Experts of a small language model.
Size: 11 layers, vocabulary 3765, 35.3M parameters.
Experts: 64 SwiGLU neurons an expert, a softmax router.
Training: a variant of Muon for the experts, 404M tokens, 3079 steps.
Below are experts of layer 4 (counted from 0) of a mixture-of-experts language model. Rows are named down (a neuron's output weights, with its number) and show model dimensions 0-255. Each number is 500 + 25 x the weight over its row's rms, rounded and kept within 0 to 999. Numbers have three digits each.
Before each expert's rows: a language model's description of what the expert responds to. This comes from a sample of Wikipedia text that the model never trained on.

# expert 31
What it handles: By, with, prefixes
down0:512479496500470519473509588500449500562496529489479496523536468504515485490483488494469493495498533554504486517541424495499475508512439520503520472543494500496522478503507521528476466504483495501492505480509494514544502501483524511476487502544516535497511504496528474457444542473494463524478500516461515521456481492482498520472524470474510457494552513505499506490528525535495538463489502495510526497518494513497535501532521491524544496501498520542493507471485513498534490504481513496496505496485516435496470484541525518456490479554486480473532539487507492528484520489451457506492513529505545530518477471465560481534495433484499516499514511534472517501511507506533534506500487534502523475497492479477518491531477503459490490519530523472543496477500484537503474473493477
down1:489519504518491485503526456470526502479481496503489509521517506546459474544481506502498523498508511487450526487500470505483461507499540531516523481507504474542502514492509468523524478547512514499512475467519488523539517496518486472528495496527513503484488515558461505526518442544503463494523511470491544502462513502500490451506513510520511514463510554491511574535480512465522543510479509470504481521456458491481487547488551444471521517464496533540511499495500462515506531518536528489510502554532533490515492525495493505430514501516468555474516513526484491530505507489498500495479530506506490505524474495482472502481530521530513467508572513465482494507504522516499483520500472451472493502495507481509479537522561561500511526530517516474508494504524508460502505489476532
down2:477524514463492542504495541496535482491444535457494496521498476468518494438512477489484500482548485528462532525515517517520476494534476516543494510528483514533491447468506513548509541525524491526468508503532518508494526479488541505495528478514491488518544518488500491534455468501488542530484525523481535484481444505482551475484486522497502482504514470526495526488512553509518510523446530546492507493525495471495486491472486471502491513508523519487476500512504493517498476499524553459503483490501496512517516483508465497459501533531531540511478552507511477529520487496463498438509430516493509480519493452502448465509481517519532518497481462524529483457491481491522513476505537496509537546502526519480480515516506489503492520473478486518509442509525549470505477518495530
down3:484501476441496505472542523458526474502471516495480514488507506475513498501480494522523483499528466466548466470546467528500474560504505498486482505488489507542492497472541498497503518483550522497482455468503492479485484493501496501496535531478527489443503511500478491492488496492501445490449555502479477502514476519488556508547510480534549503482507504511540516510515470470453492462503505526531473529499503521529470502534503476484513455466435474470504480499519521499526484477512528533522522493499519473478520522533474506520461482480511558491490494478445499486500491486507498471484519516460539530514483517498467517500536507519511490490502516500484532540482481506475505461512544502517543553511490498456501484517531520474506450512508484445445537487482514468462468477508494
down4:446544476526519498493467498497513485506468485488435491537529516509505456510523479534504486467502479539483487522489531456513525446509513516531497511463496512462510479498495523527500483440480508486542490489446483497498496494515538494516464488452515493486537514481512548499453490536493510532509488513507454506538506486497521458539514493505500502500499475540472461473479531468540469514485508455471505447491523486482438478516524521465492491489514491480521479490529484526546499502528500518486495487531491509489502527523494492507460495497520471510525508483543484511482513512482508552480497467493526515476486506430466496516517499493469509511515500489483511503498513476513511517511467528519520540455517468524491476492533547470483489527465546424488559494490505499546514485508534
down5:517461534478494529518508502507483481473533504538484489545533488517455504520462521487530541514504501446513511437534502486497481537494507511507506502502532456516446517533467519514471470483509530492528507497534511478480492455491497532462504529505519496516530485506498475489526478495534468513484445504513488480500510491486510492514553511513502466530529483485496480442511453516498455539489472513512513499512508486489491522478489516477476489460500504488531521544465521458469493480543505513457459475488560463481533469496490503474467557500504534478480536525486467446506500481525506497502476507476518457510534549494495502505558506514502434519529483461506526493509525473486556474510516497517471500523509517527478456489504510488535458498462488469498467495493475513503485508469510
down6:497508516466495501481508530522544481476520492520499529526516510523531453540498492487486504521457496525440499477496493525505517507491556526508510531503514538542539566487471505550501492459499469525516507480493517521465498521503445491529483495516484512511481515479510511474484523544565478503522504517481488470503541495476481528476481503494478515531515487521544519481530464475505480499540484493503507454506521504477481470476548490531501463514470490493518516516538510482477499518526462477530490528458496482506545500432511472457497520507484514505515518492556492484501502516470463465503481465480495459462520485507473524444498468469490531505487520456529535487492489564523458481525520509520484499502495501499502472506438490474536474466510505548478526491508515497506482490461529
down7:505441502539534443517500500520504517514536522480530546448478503507506506501494499474466506498530503488473466514473484524511552506514546506511477483462522527522515502502497538526494476519516552484459557516514517473474562504481492493506500538558462468534471524510483457511511519496483525501515487491457496491551457477491544497506482467507520525489518522512546503558504508494492519492477481495497529485475520482482502522492509497475451520510480458454491496510484466481494536505543512491518478499539477509523515487546489516496511481521495510490502527515451481496516473543471506481504482468503480518501465502502517493526498514493536510518467495469552514546526501492480558518495481493527523500521547500487476498473478535510461510468472542500466505488505518505537552480553538
down8:529511473548523507477485546502511523523523495501500436491499488456483478455507544537503522494487592486483494489523495513509500495529432534510450477492479497490490501479502517480514500522520464516535516527469507510489513531508486487497508489538440496507470508489519502505442530506516488485477520432487496499455517522495529495512511496486518483497515538520521537521484484487480500468514475487504497497563514469541486540504526482487472524523463505482490503479476521490518488479531520473530526504456541480510497500535488555485511472471476532542503513517508492458463533474466494472522509507486484483545491513493491523493487489530468533522481474518475509491514474538515536501510518526534540526478454506493469487432513488506478537483518503474492500526475491522496456490512554
down9:483503493494530505500488449475484501503505485504507503505510459512510480488506526519468504505543499512598493473546496506528517474451494497499550500542485496506470518530534510500482505539450478556523503466506493485487478522490532459471500523481485481523505515479491468486503487488527495499500488488486485539538451500508475495507510551494496497498544505467493510473527476490483562510438527498538509516487522532522474473439538477518419493503558497467546513515514498494525481503531504538507519507512495509521513494518489515528541514460482479527521467513474514503509509527536508434495479481559454477510492496496521506554516546484509503508474504486468511500508490530528475495492497473516478517493509493508503521511511515479558461517547470487486489495544491497514471508480479
down10:544492477476513537485506509458528532514486529543488482503535541491511521503518499494493498495489503476493515522503514510511529472485514495516512502509499467494480503549508508556488521449527477518497549453487509502517499534462508474482551505475538478470479471504499557480487538512527524484516523492505502490478497496524470524442523494513501527475487492477458463493483460551454451466566493554506475511518509485507467487528518495508511510488460509468455488481494493504483533507470522515481514526507458453477455464509501533514543488494466511560496486508527511515491504513483505450507504545507508501531488546489505486497490536544471503549500498559465511486509475564523494487502500467502512519489503540501497497508537543525454487508505518463477505459484513506479466480498485
down11:544478466503514446434507509495491475554504467502451489523495532506527503510511508502502484511508548509535494469498514507539495483559446522473525517496510519523479481469506481522500513483535549462507549493530487459454486493477494510528537477489520501491524496495538495489504462512449478501545526479502510484522509540522451518480495506501487494506548509487487439502494531516527517496538507546514488499500549535476469480520467515512503498542471479510508542483428496502516534512511506517506473493516530524515532480473498498477511486541511524458528520519476535478498479478547492529538455535472521509500493542480456493497511514488501481498518507541468510485502496450533503495480491478477516501542461495447469511478489520492496499532514475529485494486528509479476514522530532
down12:521506494509493517478507506475500491503456496446486483480506521517544532484513531580489495459498495472481517503512499494489502443558537536536538484446469509514526510518483543512461522472489479463468483525510493467506510514538470465480503466483462516475462490495453503507545487473451539487507518512494490521492525478502491480512474533519513506501503513555555500542511484529474484538490511506541485499540484482518506508536517535514522503557552509490501493473534501486448533523481535539436496474484497514515512511474490481528460529511557505500513481485565491505516504470480489479495513502507508468479506489525505514536520520460475486492508478494509475478526490499498468529464509470451522475484497533476477490500508492495532469489502535503515509522479534490521464515477516
down13:507535542476537490479475496500559492537485491559508488494490508537513535522517529514466470510496490520469477473481494474523464540477550480571504507478500474516528487552497518511474498490546521500492494443538518508526494527458519523453494499472559507483524514513476493468517503496495486471479467486488472455550513499488515528524492512515489484451473468480499489500488505527477514531470529532495484460459459507508524531488498503509505484479513486499491510526466514520511455513547499503477488575510455497502523506518517489469516514534488509474498511516486511525521494514486498489517550505515494599547509519478519473495515531505514487496518482492496511477472474495513521516515503504498470486519485462478491501491532460487471480525492488557466505489521516488494557541498477
down14:534470465494531499484484508472511512472481510501473521438466536506477481444512506482564489513509506483507537491535523506479504483510519508495504525500539513492494515502499492449514531511509500474537528493492506453499531491484484471485527479455478497473490491547550506534507493525502513479471509459462517481466525504498509458511562516543512529485492534528484490495509487491484530486497445523496465487482435486488543494495478515495512477492441522472471533510536529467487519505493491502502536539487506518472476483539507506471509506483502521521473497508539525473503494507489513479508527515513497498460500558512489536490504521514538481475523470501439508512498499462504472500456489450467534446529457467463483487511491475491475463532483453486479524486525521490463525495537541
down15:485510521477470497493480496483516554537451516476496451468541479517510496494481500505513463517491517502456488544502518476537478503480452492464527472541516498449495461537525495529532514535510512524492472479490533464488506538501495498484480472521492498470489520490530495496483506519499495552494493489473519465505520493541489502524498530511521506487503507497521493484493530513478500530524519485508473526516521544503484501447453450537550526444456487486552550507508555528477480492491506528527476500501489483509511542515509529480527498512489518535503494448499500523508514436484538510453484490427533510527522546481522452504468508516471536449510477520470485542511472476522498488475489489512481536478507487496511502460536535504485484482496529509495503504516517517460473479507479
down16:496499508522529490506464465511513481507503482474537474494476505518492529507461521447486512509520463454534453453539500483521485519534518477490492526463491541465491479478554521513475475506457498514475528460519515498477542488500523480466533510504497472483508512476533446497503531520540497518499511504494511480495497480472481509525523474460477481536518480435473463485436441459531514521511508511503493500498489492475506504507516511460493447479579495512525516496522539506495519544483500497487515543478463469497513497510486506514459546491510511467515470469530470488498482526506492515482491500531492484495506512527519522479527473449527526509541482513520490510481473490528535541482480443507550509444490479495475501496519488470532503535460511489490514499504505470459526509492529

# expert 14
What it handles: Prepositions and possessives
down2:518467529490457505480469512511488483517491476498510499518504521479562493512474497481487488504528458524501543504512500535558487515503516513499503518527514433488487510481511509485494526463531476469506547487478535516491453458506525499545520515481493473498522523519433529511504477499481514475518483505508493493489492514527507479472527542494519557481500503510506525506518470460524534535520518523502492429484499467510476538547499491467461530515541525537552520458549508511490521537495510545504536502494464528524515492505543523510522485439455463460498533500493487540512463507503495524504555468507525513465444496493487523474526501499489519501484484488487454519517476498534500512476498492532457506499526489530500477494529512538476469514531502477475453509506488485464511510517514
down3:512504524519510472477499505486542475496490520502474499490482491494515564499542480558506500492513481495494472478509493498504523460462544510511521476486518500500511475488503483490509560498488472504555516478486498516542510547505481512547502458500494488522512493527509477501500494516467517547529447481515520499497499502519523471531478446497528495469501478502536467530530526510450477528488526478522518528503480518515482493528477514508448525529513536411484510468538504459455506528527526516502517466484508473517538528477532513486497498528483441473487473488483529560510535490488468480479531464526493484512508519517440512494505499477543517497516505544517521520507475445473516511474510521480510517477497506489485508540515520462549532498486507504499512519554469507510444497528493
down4:463515509511536491516485509475497539472499479461504540497473543516478551468520501448545456472460502468505503479431514521505498500488532503510499473511493521492537490493530493517533489513504496454492541534480462518507535488508495525497491497516527496523483488504525471544518503501509493494527459473491467500504462512477470518483522510525465502454520490464533461507483475497499513476506503505476488489520532526471500550457504487515451509511408478523473512512515448517515517523486532460530511488486519510510493469490528500505518473531491475512514481459451508493468497559490504486487539500502521510491511519496499524492513493512484490537511532509494517554522476517492486556501529533495502536524491517532501513480511520509544535440585473507493483464530506504477503493530518
down5:491423488465527522529523508504495482522471486523499517506483472512530456463478462505509534481502464502484568448496498480525488434559505528469538474529520489524530493486510513534463458462525504515482534504511498481517498529529485498517526503494496514513515520450530497510523473523468512516479481518517512518493546486503532517497547484481465499459519510528470478483543510500500494517559471515498502523466549519471506507504507525482526493526540536485506464471527487476517519492497518498471511541479508492541441525498567532499456487456489498546485478519499476480481525491461504471472515485488480455495493490505499493477531524514496458516469452479501500511524491524486536525499502486490512535500527564532481532487501489490492508492529490514513469517501532526494479521489487
down6:532496468537492473484500483499502530573521474534522536472493486473479508483505496497546501485529432546501501510469511488485497569480501516486506481555496504479482496516456464477516527493485523513499472498518542477494535458506490469501503521512511495483512498491490482490494532513529518493534516503493489470479481505497527536502518491506511445533512527444494480475427549512524478475488469507496497487543520528477474537468467486518480469481502490474504456504459523537467496513511478501556529498526502483476538512529478507496506501458464526471533554506483510495494546497530513530488510546499456487514480528535500486527514494508536530533499479468475505477558508500476519495535511517487503482513469512537477508452468505470505532525500480529479502474504454480511457500515517
down7:466498485483509498542500498487460484486527513475467512517490483498504470514502552490472462516525529469485490468502525526467558558518461547517489480484481462539533524546485453496532506477489477520525432485486488519522503489493505503472506494500473469504516478498473520525486517527506469500480504489534434511528482495475547509484495492533471487478507484504508501538519481488525495534474539521518464435525503495489529528475498519481495461522496564483537523467515521479481549476461471516470499505535511501452498526487504489474499493512464484487535494459495520502499521522521483475487542491508483518456473482543524522514468519506500521542520513511484524542499521508498527498510510506475460484475538513467498485521484510477531474494552472520476524524504511474531507520522428
down8:523452496496424504490501524506546532493540464567518488458540516519509506483511543508485506532494497515565487516511480471495489504470485476521499530508510496508506502494520479468502537528529477500495430503533532524514499522521479524536482474490549494485494477517501482560477464462474491547521515478491511502489509475525511477495490527498521522499492482491517503559503483478519489489537486523484523511519473500467543501471458517511480486512503472449536517526472506463480471472473488511546517514512495541513458530492502564496500483487518476465470468505511457495480487495503532518495493486534494534516491519513467507526545509508492469542483492469478505506486486493522459526532535501511491498498505519499472517503523484480524484505433442511509489525491514440520522505520553
down9:471504469512513505495486459490500482513495513501510490479499505538505493481531496534506501482474501521470505540490495511509497495491528507489489474510580472471499515506465499533433547497540470515518476491450502482524529451456534474465506531493501509504529479501498516503496468516480529496458470532522524502522523540475482505464493525494530476531467544522464452492466485473482503526471484492506529525483507535496514469517481505508474501508556485497509504547493543480495470501503491465502504479539482535511527527489474508495494484523484565500490536486520478519512527535547470499474505531477492500513518532499484508489535460459522494489500536488476528490523501529543480523475536507504465424485464456496482522473470560541514490459515528462475523507487475534519489499520533
down10:517481511515447450442508482474515507514491518523488500542511496499515500494464578478535464507468520485498543461484527515480491490536500504515453475498556507479493495469488522466483557488491462485517517461489469527479496502516490514488505514530533470490460490482518511489485467502518452497499494467465504556527526535462479442505474468488544509494541507477500518504484497476494505529519479482510485489458455494519530538498473511498485510470489503512517461513481486532486492489526473478511468474499510462512571508495513510457506502472468517492466535516485526549475545518497530456471469488529473476472509498504462498525484549483492472510499499475474515487487478505468482447501559480521514489504500465521512494516503524489485509470455498531494497496496456494518485518513549
down11:494551516500490497485545516489513476473507473529495468526505483522488523496488496496495507528486506508546502492519495532513538513475493440510504500484479462496496507489521540443523551478462475469486511468494475518498454464500472476538501546540512514524494510513493557508528520474500498479510499494494517485515497459552503500515495533491459535472542487553502519514527498523530470534532521531513502501484540493538484515518512493484476524499511547479488490520483514517506511473503521542470525442538474500498460492483479475482489502511498450493550440477526478480532469461493497479490483515505480499470513492502507514539507500527467523530489477480522525519469488479483514504530503517453514479424502498520513473571486486522492462518496536491533423470502491464473480495509506
down12:534557490544482500498511456440512494439497504490477490454532527497517536467513498550535524495501491528534507473520512489485548504523487493505526528493498473521503532502534549523505519470482503453483492520459485502535507488497454515488445491517523510483487511493515500565533483448504484457503460472508488516514474475492506490529490480540472491497509430529510486491512453521509481536506496537494496503502492519519476520484498512534520539516523477495535497528490517490506508531488553498511503512495505487534477509497497504509452487467502495507529516483487500463462501500493442477477486499468499515531543531477485513524491446481479490479534481496530505512543505535489536528486503471492542511486492519510481533496517517488456481523531535496486501480490494450457499479541575
down13:502472496484486524469500513502517503473530501480522513507491533533548509520527502506523492506529527495456483490510505528522451501511499522493544498550541483446464492478529476494489505515483535488507531419508481549500539525489514490485499521525522476484506493520474533527499505498517503528491534513488484512507478516539502490525471500511471537531462489471475538464498555479503496497553451557476496528437545539506559501502472497537487447494532505477502490521491523472499493472533477488474483479514509522525525486487504480466528458506487479453540447514494511455492497488523528470516517477472512485514445502501461545476473530502465529495466491526485490479478470519477485472498456505499500505503480501531502491497491487527511551484523478521459514521541500495533485528499497
down14:497478523555469544524480474494531508527521500552498515452505533474469515502513492494517479530438515531524473527461477507492519505493471503529516490501543527516499520455505429496529523498477502550516494536538482552475478488469501492519579507488481480472527470517533480484497541489505511511515495491484505436512484507510488532486481519528459520539508501495509492505495517523480464496496536522461465495541508479507484510456497501512483499537456532480505492514506511505494501490516501487519513525506515519495498491517503520464480438483468502516472504525482510514458457476504491478473479512505493530513515515491523529502470451482505493489467469495494515486520551524455466515532521517553505501521507517488524524518497468510512595480504508512489484500464492530468501479553469
down15:503461533522467504494472441486462524485487479509486517504499449521508500519523525466491505510553501511459512527529503454521526515452526488538494524492509482491516527499464482489511488513526566473522492474511478531474430474546496554499505480499489470482532557529499482500549465540516505525528479531526458502510521527503496533505475435516543539464469502462518496495508537506558496517515516520487474500495494496506490525509562531488505505518470539485479503480468501540523508482518511505466537494502474483437521499509502514522522502466492499507496524500492508521511476514536536481478474500475478510510509478551440432507498499517522488495519511487499520452507502514502480508502529501483464509532545513501517505492507478495523453518500485508502450492499538467500496498476492
down16:456468474486483489531471520519515476519483487533502501496521537485476530522504478511435475528485491527514525542477480496529491513461509508533515536548509520526515506503538516468487476501460545507505499463507508524556483478501505558539478460505501501500469478466508484521483480494499530511502493534491506493502483540543491512494539469476519545546515491494515513500514510527517504486498503536433477485463479520545559475538482531477511466537420519494541517527485515506510517483500481475531502505468492508491500508498472522474464449474491499493510479483481493500511483455517502535441512517439524506507557514477476503488502481480465463472500484528486490462498511537465499520518493522516475485488544504535492515471492481524484552535491507516492495519543499498516502510516540
down17:541527530525531509516531496514463499483459518462502551504466542496502492506556454509535500519509514512464514507541494513529490548471536530446488520515539497486506520504474464521451496494471515524547506501475534497467502469500473487464489479462521457495450503494511503531477472499551520509460490494483539508504526502478499518525499485477500483517497511499469510484485465507496518476489504526496463504470545513500461542481498480514502486474480490486504543489521465481490494491481471478496487480514530537497509484467454484498496530536491479513508510514481511513484500525535507509521463498517492500520481512548513509502478505514486534457473513498481494496482463492547483465467508571482531492523474450532548484544481444481491526481491458458488528471552449487473495515466469
down18:491457501498474500569470535489492520506500529422521506531481463528476504483493515492495500483508534514485473481549529491485469505489479508482449510477467515469529520518528461491509534502498573532495500508486537489482493487559450517503519522486511544517508482547497498503560507498538504473530528549462507475493481513522494507533546522487455503485502506523502513499534503512474480501519521498485489534456456495533524487501477512472533506495556495493515502490532471489489527508507515474515470524482512458541480518509510521499532500473520505531468510500526525487486476503496480520530550527528469483499497513484487475461507536546512484506491526507518533483515489533499482523500470479500520482501464544517479507440469519521534502548462510551540494553532489508491485492507504

# expert 56
What it handles: Leading number digits
down0:470493472541487470502502498497479527480498508485503551442479493510527507520456475495509493503540522481505498529522502491442490518479496496507526494556487531503537491512546501524529461486491504506525475519470512519516489519471510531481521529478515489486481495489500504517508531469461527567538514478485505507537452466515549481505464470540484494497494466521492476501455529508507478519504454503528503496543483505513506548505520477508435512506574485505514485510528487478531468521498504533479499531479474525483511466459500485522536487495506506532541452512477530457445499470523500488477522500493525504501524493489551476523496517482494555533495480497464468497469478522504478538480481494495510438555498507522468499531526485494499496538480482449482488524544490494538494491477494
down1:473548503483504470493507486504496474479477522461496489513540510480522473461490509547453502514496501501508462505507498494496482528518543484491479500496489526520490471531504520464493510514516516500495481454459528473498468513471476523488507522503527512527531470503466534454509476505470546485471474513496518547512520547534516465519471494468460497472526495481541507488487490498483488451496488511541482441511474503514507475494514507512459525486475466458466493542537537445554485564521501537474476479500475521513492520463481463519468472488526508466525503530509506480505485463543509508501524513513497483424482453507533558454502523498488518478491504495474499491500478495500511483473464507537483490530480532462524500485498462491480523536542522484474476467509471487476538508500533
down2:506540484465474511463496508491491501481504507494508463501506493508586498487524477503503504506499511517479501460524518481467457455514495494548520491484476461545503469476488480500521471487484492517463515461502526495508497513488475470514533516475496473504549513510453489511486472542524474564521479510497520513486518415498534508534495485485515479510522480484501527477498483551501468505519499536510482514473504525481524511510498527554520520466493501472485506492519498465505495465501512506490506482504516482462527517439494523501504491483516515480464444486513498464512493476487484513480486525493477499499498480507487545544484527509501527513551501476501467460481541537553502533496544559532489469466467476468536487457468453487536522470500485522491520532495506502563488471521533
down3:521527506511464480517507500492507468507465525515504551500508506493508473531562477452472477499509472516444457514485513496518483496477501483500532492501532472510506487469481478464518509493516550494513526468507512509490506497484497505507504518487495474484480488562504536542494499571493499521520504468540515534469502531473494501474533461516483458491522531474502510445528509503524528498521510512514484459501493540461523515477528518502502506487495453478547479535484511482494486526508489500493524475465451511497457510511503498466537499526521486495489444471484472509517505538538493525472450472549540511488498483550438522503484539497549519469479473489479502473530504514501462537527512451510530474520513486538504460486514462472475478523515465487501484524518500469481470477549517
down4:547471496573475473501474479470532490506517490484492474500515499506517536464489530515539506500501536469516527488491481515530482491455483517516553517512476507471497509480480450454480486487505569492515485488486454503434547525534501504494499481525469508512507508487501508450510502508550543517529505511442485506497498523488479536550473502488522508547445431478532497495480497495486512464500524489478498505504519506493471512497533489534485540484506482509511503517503499475491457540499534469522483500500522470446457501477511489484475476479505540509469498485516525508482464466510494484473454511542471506528502529508484515502517509508523481480510512482479494498519526499523493490484448483501505461489523468551534526524526493448482492562468526513462506529467528486474482484483509
down5:542516537494460508527520476520518494507496475523469531481533478505470489475479485532533498507521512479493546546512519475529524510465482502494518507505458532486519514500525504530513485550486468518525504495481525480480486471528480519501472518500487490502505495524492491506494491549463482472516492506482490486475472499515480528524554511471515500527509482488509563459545504548489485502521508475539511473501555444476446505489502502502498493456542503473471496500441496492448484528486490501485524508551477510524518512512529482524549474462500472513495484480500480500482489524503533491470487490492492426505511477511448512440531470543472492508490502491505507480527447526482487496486450482509468482473513521494482482551506498544506482471509480518443513490457471497482477472479441
down6:488475475501532509477462519418537503496507460505530509554493495471445469498533554488462499512480464511526499507478460479477488506507520530503464524493512424479527526471511454527464472506495478494511494469506471507528507516519480475511497525521520512510534490489464502512502446515465495530500488457486504479500488479466490473527460472469475517489457475485494529469495498477517508517513524557516479483479482526538504486541519490520504562513529522498505501517500493501499477516483528483493488496536449460497467508490518524503483505508475502490489535487476452522493473503499491515491491487484521521492502519498467506548501523498493504517510491491492562511498525497544461473495544497449524493494527540496433489474519470472457523511536482500479554479501551489498538529495480
down7:515524487476456440473546476467529491502531518497476492524494464509464482509501458546500479543510479495525515489519520476497485497476498501461490516505496547490475541503475480475497521466498505500502524498506485503446531543474511496482548488479501559536518488507526487507526507475481499551510510499552451506519475516515475501496454482529472469500532495487500498486509510464458520497512488481518496451529483496507529499485506478464508514466497508519491517521499427545500496475511492507521498562494461474550540473548545504538480567530493508500515490490542497497423481509450542456510506539497480480521496502520478447501474495500504520471476443505481512486483500525492481494536513478494480492528494469508511506481478518472526504505503516514487497474555525505505516503511512
down8:479549542525513495521478495507498480539448517509516514498533491531455476504499542533511500489523503548524543559532491471510478515520516537494497523499489479493514496523522529455496494481500494488497455504532520439545514531513483491513465499497509510489542521480512464513507488526498516493471483548557506553494545529452516475523492498506529482465518494490497471475486532540519485495495497503458472490474518546479502508483527517506442478467503463481512508543513524511525549524511470473474509511501472504433492512542484495458468511529481473509503536479484482523466515470487494473487522531514514502479490533468516493506533520529479512476476515532487520550489490503515469452483478514505512485527488491519518533551485451541464496480524498511485501541508463523476527511512537
down9:524530544500555535502533526485504471475435522520505526522477458498489493521504482502518491524500501533490487465467528553527472521533427483506536524562488527507506523516501490494519514495527450495520471520477490548506501471506487509514522467498478504552475490434520514503495485492547423502471510516527535529466476523510457458479522522509533477502498517495493466501466494540537487481474517520483502528515465474518512502465494479523534443484514504449512501491491511490504482510484510495474473485494516512454479495477529536492489494492473506515475560488493507480486522515512515502490499510496500493539496492458453475512475523526517447446490525501513502473470517542480501506501492507458485513493513502474505485507490476511534486475498527533488491526523511545482473467463471
down10:504507474538510458495501524480539500533491466457504502486501544486492512514515535493470492515507478520515494478537494515483507455503488463512459513517515515469466503500504521499547508532493440490537472511507522510467517526548533509489520493486502502509489494501477481517511510541496500513470509527514412499516490534515547527483493532510525523490483505495473473500575465481472480493534491548442555481473461497516477517514511508486536530488486487513491518558484469478509501524492534533459487522516522496509479467508535514457520500486504517474543520565488469494500531505492524500534556548484457487493501507506470517506508464547460497464477491533511478506498502514480513530491502531488476516485537470540504484480468488495524518515455504451467528483508520506540505490480525
down11:498481471486489496452485520492486490473518510453463525476552475475517479532487531526534484522515481518473495515475516513529530474554494496479509473512469516474522502508489458528497480557464531532535505479481506494514473548498475532503501468458461515494510511493550493477533497515475504506481493490506507484482434484482512523514498515482480499494511471508494499495566531475527516507546518493506461484498520447506475527472491522459504470514453509474522519496489538520519540474489505511472493529434510501474511478508503498509491510490525498520499494485444451469470538488510479538479481510513524500484476555506456460501516478510455472503482506455501507527525504534481512487474493514476508586539473444516519515497527511475516468488486512530524483537507532518514512500466515
down12:492470485499518468476512525434512455483534526503498485475495488538521533517513511503454478474464503475496504530478509501480549497503472463515513497458493517504497502530465487521505513480502493517482524474495520476512481525501484537497511534520489486511522482452511529498559519519518500495533508538533437471519480509477485545493470535499493514490548493530507464523513500494488495468497519494456528463535490494503496507506519489476516455506548475498512479515511444479475466509499497529507488510543552494517506510543507506562479495479526509473444465469511520534534523505494514494516499479508468483465535472500495523520553514522540497542477516475474497530526505489475536526543510492502500538550513549480473525510498529477519497445499524465524491495480530449481474456532522
down13:482474504498530498492483510445501484514515498493501480489485518495523495500451506489491509497466519524505540507459528523535535479538460467500513506517507496508515513513497504553533508451523455527506480504494504512472479488495472447505515455500486484514519476545496476498454504534531509504511442530546527515482478517543521450486489483474497474511532498528507470459531463514458506528522459486495482507525515506494458511493509458477512492523476479452502520516507495514520476467472532514478470469459529470489504524513499517519453502525496480503513482544469522551475493524509514483504517502485476465458505539491529554435514547465507502511524543514478507507462486533518459496547496517505477484478485468502522455500481501516493521508519515488528509525451521549548539492469472
down14:470470455470483485533467473499415504472527510417510502470478493505500535488487449492487450475445527498483507518517511503472482516501487469493483514486485507467496514462509490484504506504502510486528503532506508493491521501499508494485492554491523537490507491479537482469463506484470503509524527472507465505449513445519526461488498531481514479527513502467526500520506492494510473484494507490492526495503483551527478490463518525498494487525487521477510541525553456483519475456496526483494494481508484524516486513487518518500501451468503460522477490556461559489539510485501530525432486518551480536515495446488530511488499549507487499514479512488523498481437513489515521513490515493520514495445523492475493498534564486470514488515496508480511522498487474521496512498442478
down15:487485536466522489489518497521483439482484524503514500505506489500509512470497495470532490467488522508494527493503514502501501518471518473474467558487513502451457522467515509521471499470498512530553491490512495455557484523503529480519514498502450525538499517486527484544522479470457494492493488515505537516495462479495518558518468511524450426488481504560486492527469505471521502527502538490516532499511500510541515541478498495475484483522513449534484514498509528495502482484510493472501489523484515481510505489447533508520539487480493514512523527466511537475487523499474520434522556478446509484463511493540533515510522508466487526479507506489477498521483526516493476475468492507522506465529510488506493521531429530474532486480513500496495514508538495509461488442480437
down16:507519533530512495509486498458509543526508508491505525516471512520507509483467506479519476477462541541532492497548451453536511513485477499493481509522481518494476534486532495512487488457511518507553507523526505503527493533539514477532559547471509493499508488512522480508529521500538518529527503512553505527514491541564541480477502487518517508471463509496487508473508487501482471481510491521481487437506472490485553502513519534506487486464457482457473497498551507470488484504528501532474498514500535492475520437486521467491554523508499495514499526442515457493507470497506515522480486527507448530517506481502491443504542493502489483476517525485464502469466505490506518481502534514448506531517504465542534536488481479499501492496538533527531479500529521498526533449469515